Weights of a small mixture-of-experts language model, trained from scratch on English Wikipedia: 9 layers, 497M tokens.
Below are experts of layer 2 (counted from 0) of a mixture-of-experts language model. Rows are named router (the router's row for the expert), down (a neuron's output weights, with its number) and show model dimensions 0-127. Each number is 500 + 25 x the weight over its row's rms, rounded and kept within 0 to 999. Numbers have three digits each.
Before each expert's rows: a language model's description of what the expert responds to. This comes from a sample of Wikipedia text that the model never trained on.

# expert 18
Last pieces of surnames and place names in credits and lists, such as -ford, -ville, -son, -ton, Brook-ins, Lake-rs, Angles-ey.
router:525505439492484492493513500521473502471481516489465505507506498532509506506464507475520490484490523528480490458514509472504471521487480466502544573531489474511463483510480517529501459479534493500480558441517480521482536519527488492555504477459533503525500503524484520515515494506512479484490525499520505473458529541510486504513492495580490486468489485473492496504535480520494449537473
down0:534540492516468461516510480527530474501496469467429527519516477498500514514541457528523477469517500513492455493497512491483504509495471494493435518520467509467511477486518530522483531504511480479530487527530509502481535467475545493469482486500448507492510505484513494476496513485464554479467492469461497533462492527528496510534517485428498540513510494477489515496497510499525498474545
down1:530520487446516487466508534463531484515467480500507486479518514510482488528540491495519524497495472525499527529529425515462517513461479518517521514435512449517516495519526491518473503520462529479448497484506496477423509504498541516493508513504542515489496515473521483514460503503516548480531521505500518497512543428506481500496473485468494505532518496500478489513487503516469497496493
down2:470492518487511506492491523545514502500489476460504475556484514507507478511509464533484490507482482489488493529537487508508540462442466483499518477498520469469478495493515514507488511503506501495455494510469513513430495533520504505486473556475539470519473511457554550518482511506547548506446495532535485490483488487462478524489482481472491497516498516445510513507507504463513473505546
down3:516484513498491508484499428530521458511491504491483477507524509535479467452523498467492511523472496503508496503508492490478516502486497482502465503482529518478523470515514511504443538530452524493502447542492494493484452471482498539435523454528488525464534514476503463504453495517474495491500466463480529483527526507551481491537476510478499490550502489473508485488472481509525523464522
down4:513537500532525492498502552448499493471491473484486479480521521495434496504494467517537463479471552480526484497512521528535529522490521502468531499500496523514443459466487510471483459499478502517482514462516497510493507505453549500531474527468520540489448522495489467522511514498476488483508518490492512495516471484523489547473490524536496532482485488488463465509493479517448484468527

# expert 21
First piece of a personal or place name, often after a comma or pipe, such as St, John, Emil-y, Cal-houn, Mal-i.
router:505496473509478503537481536482480504468477516523479447475481493488487495487479477491484474478511516524491451476497488501481514518532460467499535536516474488551501470492481493498513484505557510477513568480489507510508523547515488459557521493521511497495469530536452526480515478522486502477521488497574513486531473502540510528534539500552516483484503503500483501522520500550508488526501
down0:509458506521482479489490501481483460488521484524532475530493474480492511496540475511463467499530501546493488455530498523499485491476492498492519518563504443483509480482491459500537491512514461473514449497470505512489484500488544489529508455491524450483489541533512513531497536455533542504496498500478464469545468494470489530525450508488460496472518521498506481478496524477519483537515
down1:490509543484491522465516518540529456478497506496478460493465509512457503466482497501483498517518478490456498512550499487473490484514537483530483519506493479487511451462476461486516558527535519488471511499481454534471538526520495517497500497507499475514502534531495526525536491512546472498484542511487519534504544487506504492530501517523505511484468435452490499529476507471507493535443
down2:524512536528486496499507473529524519502502509545499521548459481479511509472532499530474481535501466488523532496517467457443533523519472489507514487491568514490516513527463513488493514511507502553509508515456536545537491479469433484499492493488496506548505486504448532511515485504552520478462466492489487488509491491488502471542512515458504532524493528505529531471499482494505502486484
down3:499495510522493524468528500479518471510510491517530532508527484454501492490488522495485488513469483499503488492513484529495505487514488496481520481480468498447478521463500481455502460518525502491422486496493512495503508486474505528496509542512526473486521522465477479504539461502499440475509503494481440529530507537524532510487539518512531495547464420538522485462489545498490504544515
down4:474504495513484524512495534521535522480456481532503492504490503504461485492509486483546501528479475470472466517452468470437529498519512504504483501500500504492521460520464465537513504522471512547512449517469501496447529491473526510500499551525547542485496542532502529527517473469504507525503523520508507503537490474467475488504518501477502528526506527476457450495473467505494549495514

# expert 5
Standalone numerals in sports statistics, tables and measurements, usually after pipes, dashes or colons, such as 1, 0, 19, 23rd.
router:502495444497497487492490515498517498485454484477486477508510439535495476515514487469466518448532512512483531511514508474494510495532512466458505525518461485548484480527501548488497455520557493506521513479508514536530486525541470487548525488500509489507507459545465472521526473511528525520537472531531511438502490500537501510492521461532497499488491493468498529479505458495474499518485
down0:502512499538496499490466438548465499486505529498517473471482464538488486498500507531506502514449488521467537480523469483453498482493538539504501506504545485510495521538543487438526508494453497480526520493489497491534506508488514511490466531491515500493474479477481512463493490506489524517460498501511479562472503501524523519532427549468504528494538524491475495476535500493488527503476
down1:458517532573498481499468492494502486502465460465473490509490504510523483480513494523501519483501522538463481516511515473507548471507504484478518520455478536491475511495527517547448503499499465520515461464509531519469463500507505494520483442515542499486485449522549483538456528457499510537499485519516514494494516569495490526470497496525511512504512493476483503523519476485492544509492
down2:497492548477498529506445504531474499438494516498512512535518475503547510469510517505480495481503488492455474503486465496455504507472497445475464488453479526494448481461515498468469509444480501524528478510517506482515484525486508516473459491497471489510494543444561505485486514493491505484494497500498541530531481497478490473466497510475534482494526507467492524495508493522563512513524
down3:502521458532509521512530499484521548504509497525491496492458508524485505475502527548484490522497472495490483522478505476542495492483510509497466547513493517501550503479523540529483530478519491526470474500481535485500507492467503479513476498430483480508538481531516566508487471494525523564509526522507492468485485548489509503464485542453515483510489533489484475491523538504486572485488
down4:537479471468482467527467533525498532508538505495533454504512486455494492518527498510534498479494527512480462553516488518494477527453506486517487478472506552507495541482516510501518515531517476507498475498479524456517472505508465519502499542448493496515460516476484497471517518452515506468508504524487505527474457497465500520479526500516503429433502501530494494498495484496557486509528

# expert 1
Four-digit years and number pieces in dates, statistics and tables, such as 1968, 2017, 000 in $1,000, percentages.
router:551534445530516471486474521493486481466480492533494488515468469505496515527512510511487532480492490480485516518489491527510496499506490490508498505551466452548512504515465489479500464518498484495506530492514508488544529511534506443531525540486516442582500481512444492494498512530529537501506527533516521517534505504498476467517540451499464489485539495495538514488501515499508472511512
down0:531508450464497448522507481490503484451509496480522443468534486499557505466496518540480475511488494524490505523494472471533535541505477503471521516501481471522484487466483486530447480529458548510490517480490497531516464418534466504493527476495481455489496515510526499489492503480515511483485533502516477466525530514501505527486521515490530504521471517502492502461481507533490522493465
down1:523507496493527503505464444544506519506487478471521446449477514528470521479523489483471493512473525547493479489498520489505532478490556470490501507478448503501480509507514489506514520511476494465470501497512479455505531503475534495485457567532455530498488528484475504460515518532527515496500463465476541520451481497514515511487491490522501519489485480495495435527496534516510536501477
down2:481520530512510487479492523541477529533498524547499484504456519496524535507501482532509485535494500564501550532471464537518499495499539521456448460508502511473474474495433500488475486523512522515509523504494532522480509519462503491503490501518518495489502493524478493515485527481474492520508521493496479495523465562450541512523516513468507458469478521494486457485502504483500506518431
down3:495447535479501484530476506499505507498471538517490517507459495509565467462480485499472421527472467497482507519500509501467470484489486486517493482479488513490485470495487471519513446485540503511487484484473465499499477520477473566517508500477520526451510498508491543476507470515519528479502520518478509501516489498468495550535519527497500461489456538466473522454512467499517525502530
down4:478498514483547489484518445578460517506483511527494467459494486490493516486518503518526525522493530515541519527463508470471489491483539524506487475470464502523463457519537509487504523493500512464517482519521538512499506499496517494546506512516486473494484482490542495501503551470469468517520488478460504483465482488505527526503531501552529494528497438481528498446503507479524495505544

# expert 20
Vowel-final syllables inside non-English names, mostly African, Asian and Slavic, such as ani in Hamani, ya in Libya, du in Enkidu.
router:554514495524502460482508515502519495477464495492446499486483458522493473548465509499478514449492466506467489466462517497479458558489493423511550486532473494480468509501487516487486471495522493494513511467500470451519549535532518458521508527516489444522495522516456498496504496467517471515504525479476504474492496504533492513509512474518487482484546490506487489496509458478493504485492
down0:460525532457502481481512530473512488499479499467436435504536494515487530484469490512509501495496475481463492520487487480435500529482497452511491486490496499444477475499504503515518503497487477515480536489506488487489527495511510475481525512481491545479502521451562568477511478487538491517493536484506552519494510517511497492519520507507507523537539541463480450505507468488503502464509
down1:439516478495524447506492454467518450517509498502515506510515524499527521485529516510491493477460499501508484517496500502541494467513453566523456531529505477473518464472453499516511552481498535513489466497501495469465493463489458479505505487508502562473497518496541493492542487500520506547520478520487499497479500480494497491501535482494513552542489484476499555521507499516500515518543
down2:477488511434479512495534435533521496481521511490500485466490510486460542550464501494486503497497549486532518485505513552492475498497526464539457489516492523481491481458513463466502451485488476459514471489530490496515506513452516518540473483515506462533520488500489507508509535526491496514501506507477501481478470501474542542472496522478494515467490491478454536470535487453482496492514
down3:477517514489492489487517493538481496511505472492461489456522508499494474462468451479509486499477551503514454547488493506498483494508518488468461482499509507471523510513495512501491489550479468529485418519494480471422507473490510491489481521539505522454507530476520466537498497457509521566482505514469529445502523530508490481496512504510497516471483470515508485479480463505492517521471
down4:510513524474454489501502526517486503500454509475504494510508486497516497442506491499539527535496482527464497530457507521475529547442509468500479509475491484479497475530466527504491513516482476509507522502482490506484437480482524546499527483488494537428490548484522487502508523500534517493510483540537528533504578518510530488487499467458497485491525515470470494490502511475500550491516

# expert 14
Line breaks ending list items and table rows in discographies, casts and results, plus double spaces and quote marks in tables.
router:538463419507505475501487528503519488498500500526498492492477503520512513493461510461517542456490528539511517497514532491485493515472472463513514520526456477518482475485509487489505477519531515487535490499530503490551518493519454463538525510482515439536478487542484481477469542466521485469494500470503532475506485513522476519530524513549508472496498473453534508518513498532504452518503
down0:528521476508546518514510464497517481517488499516510503513481489491517470405544520464463533504467470477486495477523471499473504471503505532470473479482510493456546472482460486522511535480446507533439454522462498506462518470501522518513513496480498497515511522480551484492500492485510526504508502509498543507519491495498486475507523520478491527519502522464523506461454489474474542515500
down1:533545433519548499508459495480464521516512530507502505533518510535490517446496510473454505528465493465530531559498480492495509519491517487492498511496533523490452518492480492501478521446467533470476463516479515478513522506503472553507470529516556513522472490465522470486503484481503482493482479470511530504463468506489513523519488517501496538512488515499509488508500496510464567492486
down2:505515492480449504519519538511508490541460489533500559537450510510506513507530487476482472487480521449516509508495522481531490499489506535484488469534501515492552498488475523481492489486504520552475501507492492522496576519525504501467445520516500485499519494507517515502477497469528453496519494486507453491492470486534455471501520500514513518486438495487526490449498533498444532511482
down3:445490484499503533481541489483501472462471504510508438528470526494467501474464520511464511515462484520485493502538479517484460516427504502480512497487460496514480517502498491505484504529467472537488461514484484476534466438500469515554530470502483524517514507489473484505477525471529534493480508471495496507551530523495499497528509485508543511555514518507517522518473517463473517496482
down4:520498513504482513530480513497541512506472519466503486480465474497486524543492482511476510516502536463516456448504516504504460501507525504488504507490510523522491541485453505478492529509514546480475449491466481554483546496457493517487480518482476520477485512503480506450442467541467496465527499474494481535527450490536547486467478523515532542496493490469469502493502512485506491452491

# expert 4
Consonant-cluster pieces inside foreign names and rare words, like ss in Sisseton, gh, č, plus dashes in table separator rows.
router:564482478511498511513512512509504483480487516533484460481524497517506465515498523451523519480514520506496467484494526530490509570522498466510520541504465493476501505493493518491551480501521556477476532462522479535558508548509500482517519518484513483498474527512435506504501450519504501484484521512504529514533506524490503502505540508531477480456481456507518472502492461541526457499526
down0:433489490519494521488536472545497504477486511479528489509466522480511536487474430521551453503479509500484474518471515516490531509499491525533496552519524505496511486506509468518501519517454448509515507518502473503430531500522525511470455496516502555508471546539485539514502539509528528532474481532496503479534505479489489547507493497520534488502508504500502504529514492487501508492470
down1:494447498502490533468527529491471520491458503563506545491504529494469489478535477534471531448484467479473478500526493519527502514499512514512499494472484485533479496449483513467493501532520488528473491494499520481523522514485500521504499487517524482515496448511506470544503462493517502468486507531491479499488454481508421478526494560506513519469524509543480446505475458490507513503497
down2:485525476493506496501495496469525512477450443520508499521466521445497481503507501508451468538491512522503460492437459476474477476481458504517467516491535484491485528508471520542507476510525481537477470502473467485466517495527549485509482479493502524527500537513528541517504482496502495473491506524507499474536544499556475500553521477508486508530506508460464500506529457518518521519500
down3:508485497533547497500468500512503442527494507459506491545499550504494492507526522459516504533514468478515508533517498489503490517494536511496500514493516554465486476487455543526485483493449477471452525530476523516489505498498464525484462501533494500534517496490562444488455537541522490489512508482486524452520510493525507469500505534519488492484469520498543473529486527524490517519477
down4:478510532482487550483520483500514480538524524475482511535491449475447503488525506511516533509536495494504483507523512512492541475429513513508501465482491474517495518531556478484486483514494459497492442504522552459484523503525513514506510504540534494466519473489471504517497480490478466460512449481515474541521475507486501480505538542473481494503531539521519508531471502485524538502488

# expert 13
Single capital letters and short letter pieces starting or inside words, codes and foreign script, such as cockpit's p, MetaCyc's C, R3.
router:547487479512513495497466516486486522468482453526502463494533504541543510532466515485465494467517469491527512499517537481471507539494527464454491538552458506492494465502470481479519501552530502447507521461527513536511499530486467467543561530517488473522481472521466491485517510476499486475533498457500497478509479483492464496530501505513487495477499490514529481502472499495481471528479
down0:493476509496511511528506532462462479476437499532481490488487534506484489470540496468519491474506522486484485503482510472506523504516498503467514530525506503497512510500477494484517490444479488457529497525536526469499513437460490535509471452508476546502540506546479537469512457539526522551501498471508561514491510541492506508484524508496511536509558502503486490527512498467493502508454
down1:501527524515494478477484478526520491516489473540482531483479481501464492521506509504535520514482488483516504463535540476516516506472533544470495469502498537495510496524479583490520551502450506532509523498453503521500465505513461517449495496494506503510472487533535491498490544518521504519535482548477502458506458470484492507500505506498520502505480520463511519501524481451441539542484
down2:494503531542492500480532513484554511503459521506475473535493512483506484497479504487564502502542459537455521480417496501471516477524488491510494486503539478556521546522493503542510533532490478498479475477529508536517510506489534529475509518543522522470495536505536529495524505541533501485509498493512519499498502493486506475505536483504501518547473517545527503501468505464480514480475
down3:523496531498468542490495521499493505486455487473509476465473464505492475535491500507486479525516556518518496523472522475510505525543507493501427518513483534491521528469478480491474508491485499529473504442489505506511522511495450471531515525493492474426477478523492485491483479502521469470515523439502463510500474500525496499522453498486475444551472492523537477474492516503498495495473
down4:495541531529479512463475577476521489505494506467487536572515496474458511463484512481480488510546517504513480455495550503509533505497511536511538503498496477484495481490496497448477505526495501466463471519482495518499518498528476529523470510507458519443485498522496516522550476511460498535487498456488521518515480479490501450519510518485519529535500504480492463501481492458522489504517

# expert 7
Prepositions and linking words right after a verb or noun, mostly of, to, in, for, by, with, from, as in contributed to.
router:540526490486492511500519467478508520492523484517487474474452495484485500543492530503494510492547491446493500481497514520521478481522482461492533516504505499519524487487503538470545462513531529497496543467504487480499540544503508503528537531490518495508447473531478504483492518522531483517524501478477502466477467465524489525495524505509522490463501461488483563491530477473444427530520
down0:478479503562530494459517473514527509546526498498512488484474529482507485497483526482481520482459483538508514511520520482483493462512526517480494473495468491491473536485553543489506479536476459442501481514504508497463462506489464484512474503480492505505523509500511494520546474507513464524496506523475506474461466460492478489481540516475517465451451532531535472522494504514493444539517
down1:519492464495501507506503499511502519449473534507498516503481524513528465481493464510533480540486503513501488504525534481491471442498487493491514516456503484506518513513482511512525559521456455502467542516477513464516523457545507521471443505496483516476508510473498531462480450501495527510517473512548503488506500545515478537528485510492485534535498520508497513440540523456533487530478
down2:468535527479487507497543496513464462517506515561527481520511533471512482518494507495517502524474482519520444523510475512498475398482505512504522475516493444512479506497505513447490506504492481518490465511480470525470503495514529479515490494505471526505506473502586492484456499456513508498480499491490502507501487487456518495525481506469502471518498488489514534499545555487482500525480
down3:480539557494493520505481466447512502519484495491492510483483521506504516457497508487502479492521491474479534508481502472525519433489478524502496459512496485519495520477487511487484508506457507567502459511508510501470491468482488527505465492509495528468524530501490493522508458530526530465479499449502531491510456542514455543496432552479534488491485465465501556502493487515491514501490
down4:503542468496480506514504513493517478486498529475490485498511515466482501497478481522485517530511494478468480489515442485512507371519474505489501456518509515458512514487499522500486527486486489479494494470530512494475504512495516549491462528532479508495517496474503513487485519516537491536483457476480506480493479510500505540460470511497492569467495522450469537494540515496462492521488

# expert 23
Equals signs opening wiki section headings after a blank line, as in ==Etymology==, plus heading words such as List, Succeeded, career.
router:531512453484502504483487515495521505439486506518498525525474477521486507557492499463495520484536532499514521485510539515525480499492534492499493531512484523541477526524481532443518498535505527445505507501492506512535526541520484428529488515499502458555503480492473500514497485538530488453506521467541494493541513507492506538522521504560498486475530461514479492507488523486492465505482
down0:452500504518498500488499490482499489472485498487513496520508486532478463473501495515500513549486483478466499487485451505551528515430472569488513478541523496513501504507481546492472523528474537463492483490486478522524473468487520489460498518511499514475474486511491488487472476513545447529455540481492490444482481445490469486513518463462519493527486487464505492483520455483500516499496
down1:533472476529468539508500461516474524500502476495459444519508513484523476476499511488518478510523501480499531501539458532546510484499470532496488483471502516512510519502457528496524477536433486558527488490458465472452472477463503521485526499486504503534515472493490530488512535494519523479508522528475475510463495485502430520502472481494512454506498521514487502488518507531498508452471
down2:481513488477474474513510487530536503516530511535495508517490504429478484490538542489485483498530472469519464503466521510506532489477508483508514477509515490515498535491518513483520535487497459454515515447481515542501485515529492466488526502503535444479506507499529467496439507499529499494518464530506487497516464511505472522509484571520448494461494511458429482489489525517502503515511
down3:478492503453483490512482513482469521529538494511497477568475505521464496488572514505479480489487484499461498527453487480539473467465494493533502508509514520531491505497520445513490500483475514511503494497511516546471535450513491503509493494489528481525471548506502485497500483530535493454489487483563525498543523500504520516511529509454537548481509508512488499513486480503471555496454
down4:460505526516486526540528498493468503469500536452484488518518551519506481499474517503513515525494484450518490449465532519500508431471472503522532498452515506487495487462529504500496506522458519511481460496508462462526487505477514496524528490478478449509511485500520536517533484558534466528484514524460462513488464464511520501520508531502514503487522510521458509474514469510478469523516

# expert 22
Full stops ending sentences, possessive s, colons, and final words of place names like States, York, England, American.
router:521519442508486443495477500503494507500531491485502488488463509503517470523484503504523499448541521512482475467504530526505487493508485495476484506510474469528478492501497496505509468478553528465470531491496521507505557497530501490515517556496508522553474506543474496484538524509514460494546483500461473431506515521550463487516504439549479509490489483478478497499520488510533492477480
down0:491462487536465538505537507498506500470484459494480510523514475512512504532460507488503500537496516486513474493484492457470492527474494508500498531536455507516537488504471490488523507489472496488523482487457498482525533471469484478460511485475500492452501496490494467429534507493468470524490534492471495508542510529505495476562498476498493567505536544513498486510516474430476521492473
down1:493478515470511491452501493481478516504490491493454503489491446535463498486497505451509507489500515526536508494482477468492542506528488527467512510512469499505474557489501484520505487482529463491514480478503528509464513519537513472533531477477524523407535482466519465494500504467481516489476514493500535516472446531506513469451479534480487506498493492543521508467477521451526511512525
down2:509498499506526505492484503457583501508484519480483528559485502500472510521504481486498489475510486474440494482460461498477491467503522517483432485500484481482479493471490502484514508533461504535486506525528558466471506478489514513473516523482504489505526489485527512528504500482502509548485476506483508467478458478465472497502506506515497550497530496458483469493483527422483501478547
down3:506510532510504462520539510511478491512489503523442504474501510508480452475454528507497503511500506486539521455514550477541518512512510518495466507498482537490526492520487517496517510427476492482471473516517495498461524482483511515503479434505491509473503493474548503527501487529492492509508483514444511463459504521504507461546532545513481476457498552505524472452499511469523523518509
down4:519546518509526448471480490479502470494523540484495501492497502510486533473461521459506514510484508506497558459492543479474501515498488484521484511504496517528495508487465513502581500485496499515495533465460492485433507540494488494496482507534492531503524479467516476511506512493491534528503484514530489504475537482527520536472507493471509456506457504538478437489505542523493525495557

# expert 15
Single letters or short pieces closing a word, mostly personal or foreign names, such as Wolfgan-g, Irmgar-d, Orico-n, Famin-e.
router:525520448480500466525512509462513504456488468504447494495509507523466511526497522451499504469524528470445514469495560493496495526493457453482498571503487454487522488485495517498481481512509504473489521444502506459491524524496485466530501510491545491497514541514480494454537495492495491507503530504491547500547496506515472482514513495535492515495532470483494518530516478513456481521477
down0:515534539532492492518521508507467485486514445484450494516543527532562544437483493538476483476504480498454476538494496483470525475522497478482493486482490520458538490489480495500463519454495484509513526505488445493476519513503510517495485506495529489497487470451542493516499453464514493508482449514558512497527518518489516486483494505478526515514532490516521526514530474510492491534474
down1:536489531479493484547513502487470459505512499527503506460536491510481535512523491499513539489454510537503483521539541510495460526475502484489524485533498532520455481503477500484519477546534509494515430487503465498517470514485468515533515536528509460491488503504471466522485485490521513526526487502466523530541492462473548518544499522459482505506514450519482520489514509529555495490516
down2:541504476509519496474516499488520499526486532444522495519519502463487525514506501479484481510492489542539499536491517525483516516490540501481510501543521549505495489486495509498512462522522436470493462521532523532517480493525510509493528547475511486547486499495471492518503539527525473443520521552522489507485540556494530511491495576496477464488529540514494505501470500517535517480491
down3:498494464491509483501457523463498472527519508541511505496485525454488473507552487520528484500491509473433482491504484525563490494545477478511490482496487471535492486484493509557464481471507443522503512504510513498517466466537549505509469501483486514527520494483474526472523504497521526501548487444495449528520513510499516545522487510518508506522548503439520519497525496502501517479515
down4:536549501535504500472482495500446490526496493507496541533461501514487534442483506503500494499477480506468527512457481479506492435506504496516520554497508486460497520468461477503516492525486492490500488476497504506494546452465473475488490569484503504483530502527507512469496536519533536498469539514507536448481490489470513539507498506489518550519529480487483469456491474501503519462498

# expert 12
Names of places and nations and related adjectives, often after "the" or "of", such as United, New, French, San, Bolivia, civil.
router:507530461516507455476496454531481456505482518494496481485478460493461496539483507501485521483522504498498477457530511489483512505491489443491475507522473500533455471515482509475545449505570492463513543458520494472511538495501488460544545550494500473502459495512475534501518487525517476474515494477518492484541461464514503512510529467509474485497529497514486524514520502486482468483489
down0:482534534527490515529505507471483507487508519529477464505513464476513527535490451494510490483491532539485464467506511505540521461509474506484500452465492509477489537494477480522516535505500475546487487480470517493465477487523554480518502508499487523477489500495535529538519504484502518469503524541514455493529439438496498512532447495488447487477501485480548520465499497471477481502522
down1:542546536496505462490497463510508494551465517452519516479537482523546518505540484476518544500475515516516468488498487508496505462489516490531518509515553477494487491467545527484513470520519506531491514510465486465504492405471498492464482469503511498475513491452462491528505497523500505496471539493527534476483495502519524478460491523524486506505453541518489500473465499493498517494503
down2:477511532488499509489500489518469502476476493478491490478457517505487517502474496565441500482443496510467482502541478512475499464454527463498482491451490535500463456485492481521488523486496519448495502505503461517468503504526502478524524478461474530480475533526490530496482491464552483483503468520464510516512474528521537516474509479490489478478553505470462527485491464473510524533477
down3:511505526476480485523539516502518454501465521481519491489478503481461496468513471505459496512472547538513422493515508503505493483464512465541515534520494509468479523458523535540527499493493492447516481515500491546483526526499454532534516565523508477485485499540509462509513476491516479542472486522532477510529518512511545496495527519493508488491482510539528485512475530539494498495490
down4:501533541493508523518505483502500520469494494509505499515515510492497499475498506483506528495517513508475476508513506450492471469537523501504476457488501523486501490500506517471513481492499509468483503532462514496463503528502530532460506514526507515466501512449536440497514519495509518498500436507500454475498494531452499521469422545463522499505448519472487446510470512555458555510490

# expert 24
Colons after infobox field names, sentence-final periods, bullets and dashes, and the prepositions in, of, at, such as Country:, Villages:.
router:508526438472464489508483507494486521499472501553449512489462478480502481542534516472509506514500525501506489490484524521507481497530509425518572534546463473524528479510488516469494487512537494496492541481516504525510538505519524487548528518501507482563485492548484515489490531537502487510493472497508521469515481488521457522536488482515475470485510493483536485533485526487487506503475
down0:461532524487513514507520509510524471501486506468535545477486521481496525467498530510533527490531501496487515514493456483499473493503533531462509513541470507461496542492510516490494476494517495516477494430514539461500522536522506512505486525541470545494519493478525540539521481517565484493494523520514510493523514539514463491483481535520510521487438536488500553499495477555512525506501
down1:491547465473539513481457500540511482483512473520461491494465528520510469507469490484522510513513479513463492505512476491495473421458524486544487453490516514510496494526493534488475514534481553512518454523525485516461526485447515517491490487479508539521469472505518549487477494498527526539491513497507553455465518480507516489533475497479487488533493525490514457498484481499505498471511
down2:495494548491513496477482485536503491513444499509496500548516474510532495479517463528499440501506486526480501501495511501499506447481492493498445474529475507494485502494507507497518516523523456507484501442507504487501473521463527470487470520514482485479530526462535476541511557543517542539538516503456503552510467511490478527509474498482476506440498555492516468498483531483500511486510
down3:472488540502444511455513510518481556497519481502502449476461516495472504502492544532429481512490510540497508528506499488492500441495493493475534524509472510529486482489509500532473517483505490496502494510464480541469495469517497499543497502475516556491513490493472540501493514522514510551505466458476538498496484513490501548485426496472517465533491497486496548502486492505486526499478
down4:503482527529522493456524466498494528515511482480535506470460455499495437490501517492500473478467497466530498477501491491477486499504484546554491464488490492506488510544525522480487504479523578490475515540514528509520464515491481504522531505478462519495511498491497498484555513480476501497492489516443478518469471435485519511546555525489502504514502469511520500496523521462528473493475

# expert 31
The word the after prepositions or verbs, plus capitalized name starters like New, National, North, South.
router:554490432498480492521494483500488520518478474491491502507483436508482486549493507504532529468524523495475479485558513481469490499512516470483517522523479529556492528521482524472527506463551509453480542467519502524497497498512468444543495493504499491521512521518484495471532495515532485490511478487470514509498477497512492519549545468541461494467502490514515512514485526513518449514513
down0:456525506528516482443527443517492501520532498487510537493528557469501501462510471505556509535510502545476464526526500507464518454498530503512461475464495492523510523531454539525527520519476505503507498477502490505468499503515517539539523516507493474475452532535560481479478519515511485519504474500519556483467498512491498488515496540495495521494485540522487480528507503505501509502530
down1:513504500534453498489427474508486518513484459505492493470485488491532517503530473470524539503485496498480499491490513455509503476454505498491528534497475521509472512483541484499522451506468497496492511498471474491497505500488510507495519498456500494541495500457535530529492565561490490492522485522513488574489467526507537466491530524473498494455526561480487504532503487494470506466471
down2:500502469523506482504515492512477521506479499537551517505485517504543485503475492512533510535498434477477495472485507518462492495515492539551476515490514509475490476493479544558457499516475483453530502510507489475510518491468532536508487504494559506474514502463507465518446510552536497522526511537475441451528472480484475506470509495504504474490513524473471500483468508475490491515532
down3:527511512484514543525533453496502485523495489495439548451501503477489503507511518505557514471540494477492476500503487516487534507533510480511492514463508508497489508487499524518498518484467525578477463478520492472476514491467489492478506546562518536477516496518520419478515478481529528486534514505461476538509505469511499512516478512516475502519474469502515492465500490517456485499474
down4:496544472500515506478493509526478500446494477484516497564510538498521497494474506511505521495492492496498531517488513495435503424450452500520475482519544470489488462492515504483465469531477446504499473524479504476465489526469515521482473521457501531532462510488511486462512475524520487522486492497531507518521482499481521510509474466460497504452535501512513525488539518511468496458486

# expert 9
First lowercase piece of a word split into several tokens, such as co, mi, inter, pro, tra(ding), mon(ster), sch(edules).
router:527466512463497482500496508511498513504463507475515493503487468528521527514468463510485536480538487514486527500500519566489509501518508467455519491517470468528494482518488519497505487506542481489487539509493543497529501542489462460538535500505484440524490475517458487510483500513516462439530509455523522450522444482542513495511516489527482460502502490511521492479475459536495495474533
down0:501491510466512501498473514495504494524490505469491475490483482481525502462530528513562528528487521512541486469497523468467491546450524476491511481535445504482489490512505452457463534430524473476491495482500509493466501543483492463522516462499492529470506481508514537467547515514548461505460498497537494478461489490521496510480511487484499522507535495504486500455551508491473493494520
down1:492450500484511503499491487468515495533503471488549522444483492489509483481505499521500561495516518522484483493474514491500502523511543504478508506514525466509486533471473512470477494553549497503470498493470554532499521508463456514501527533553480504456539545510494462526522472498488489478486518519517475488523472487533509495462525528470504510464497447505499461463469463530470496515505
down2:510490468518518519520527525481517466496502477477544502486454469494487498529501535514546487502511461540505495496473484491477521507485528490482507479514559529479482487484492506496481499524521552551550544479486524530512490525493520517533484479533532441478518516528486462501512478472508504482535494504472520494495494523496536520531458528494500489465451524520547474486521482482486442539514
down3:493474494518474498494482465504489527535496466498495508477491548477526455489496499528526475518538459468527521489518513494521485519557542496500471482477480479486495517460481489459474488488477489487477485485536484487521505440509494505480470457526482550484486492488502531509516505517520534468515457537507493506453485531554507527505527512457508478470500493460499538514510546463455526467502
down4:534489511526495482523513474522554483448486527530479515466498500494478427538483510470493465458498453495543454501499506495483514510523472508527523473494489478481497503458491489503506556483488539499485480521502530504513505483458493467575490483522505463487493484530459497508518487509475515532466471507511463513504475492462522499509486527489483474529512479540476467479498482541495494535519

# expert 19
Pipe characters separating cells in wiki tables of sports results, elections and statistics, plus a few common nouns.
router:530494490492537481518467498486523511519512469545494471518504507549492476502474513507523548479544514514504485491530536480474456525513478450463486512514454482506524498529467516517510465480556470461536552445515501494496508525551493478530498510512492472554489479532493491467515506528497464485540516505514516441515479501527496510526512504523478487484494469525475501516495463520505490477470
down0:480499501556494496545533473501492523494429489502511502528478505474505503487525525508536496528508520546523549469483484457495485493502476488530475474488539485541514547482485498492505516508453494481474525487459500505498502537474496480501511492477532489524518530486476505522501486545452576471475486466471472510530488536536505528537517484484482518491524486529488473521530484510527464496485
down1:461492520503446479490533431513523548471519492528486492516499536503530523461498490523493496537517467498499478509499476460549536469480476455499506481474470513495537478482484472522455477457491442528572485500498482497510500470506509507493488553483509499533512485489496526535484482494531483527489505483518500511493487522501477481500489498498512420514515471520508508475495521493458489479491
down2:509498515484437466507510517482492527486469457478513548506462474499503503539468466486495515483523525491535468507476510443496502499507492524495477477472506503492507494484504483500506542511498493488441459506508442534482487522520500516489504491536504506482556492497473494499507491491498492507536514549538485500493563503547490484480541492483492466490497539423538506494516526491500534499550
down3:473523519518518500498534487544497464526521518502476475491489508508499471477485508505545501457464486520462496482475490482504496438483496500522460480451483495505498474489512540484520558513487496502502504540481496463484466472505507499506504489492490518514516507469592477499517467513528507505516492533495480478490525467567501500519527502499550477516454510453450482491508518538511530509472
down4:528499543524482499496469535516493524528508474522484501513447529494491553492491480521526523435523508497521526484515490480495484470533494515538446500484527488505479484473508452471482528455506482469527474559517506470504486500528507497463448521494516506517535481512568507526510466544478509516523510533518479503531506519509488490520524493513496490497477510490495447518496485506484554457492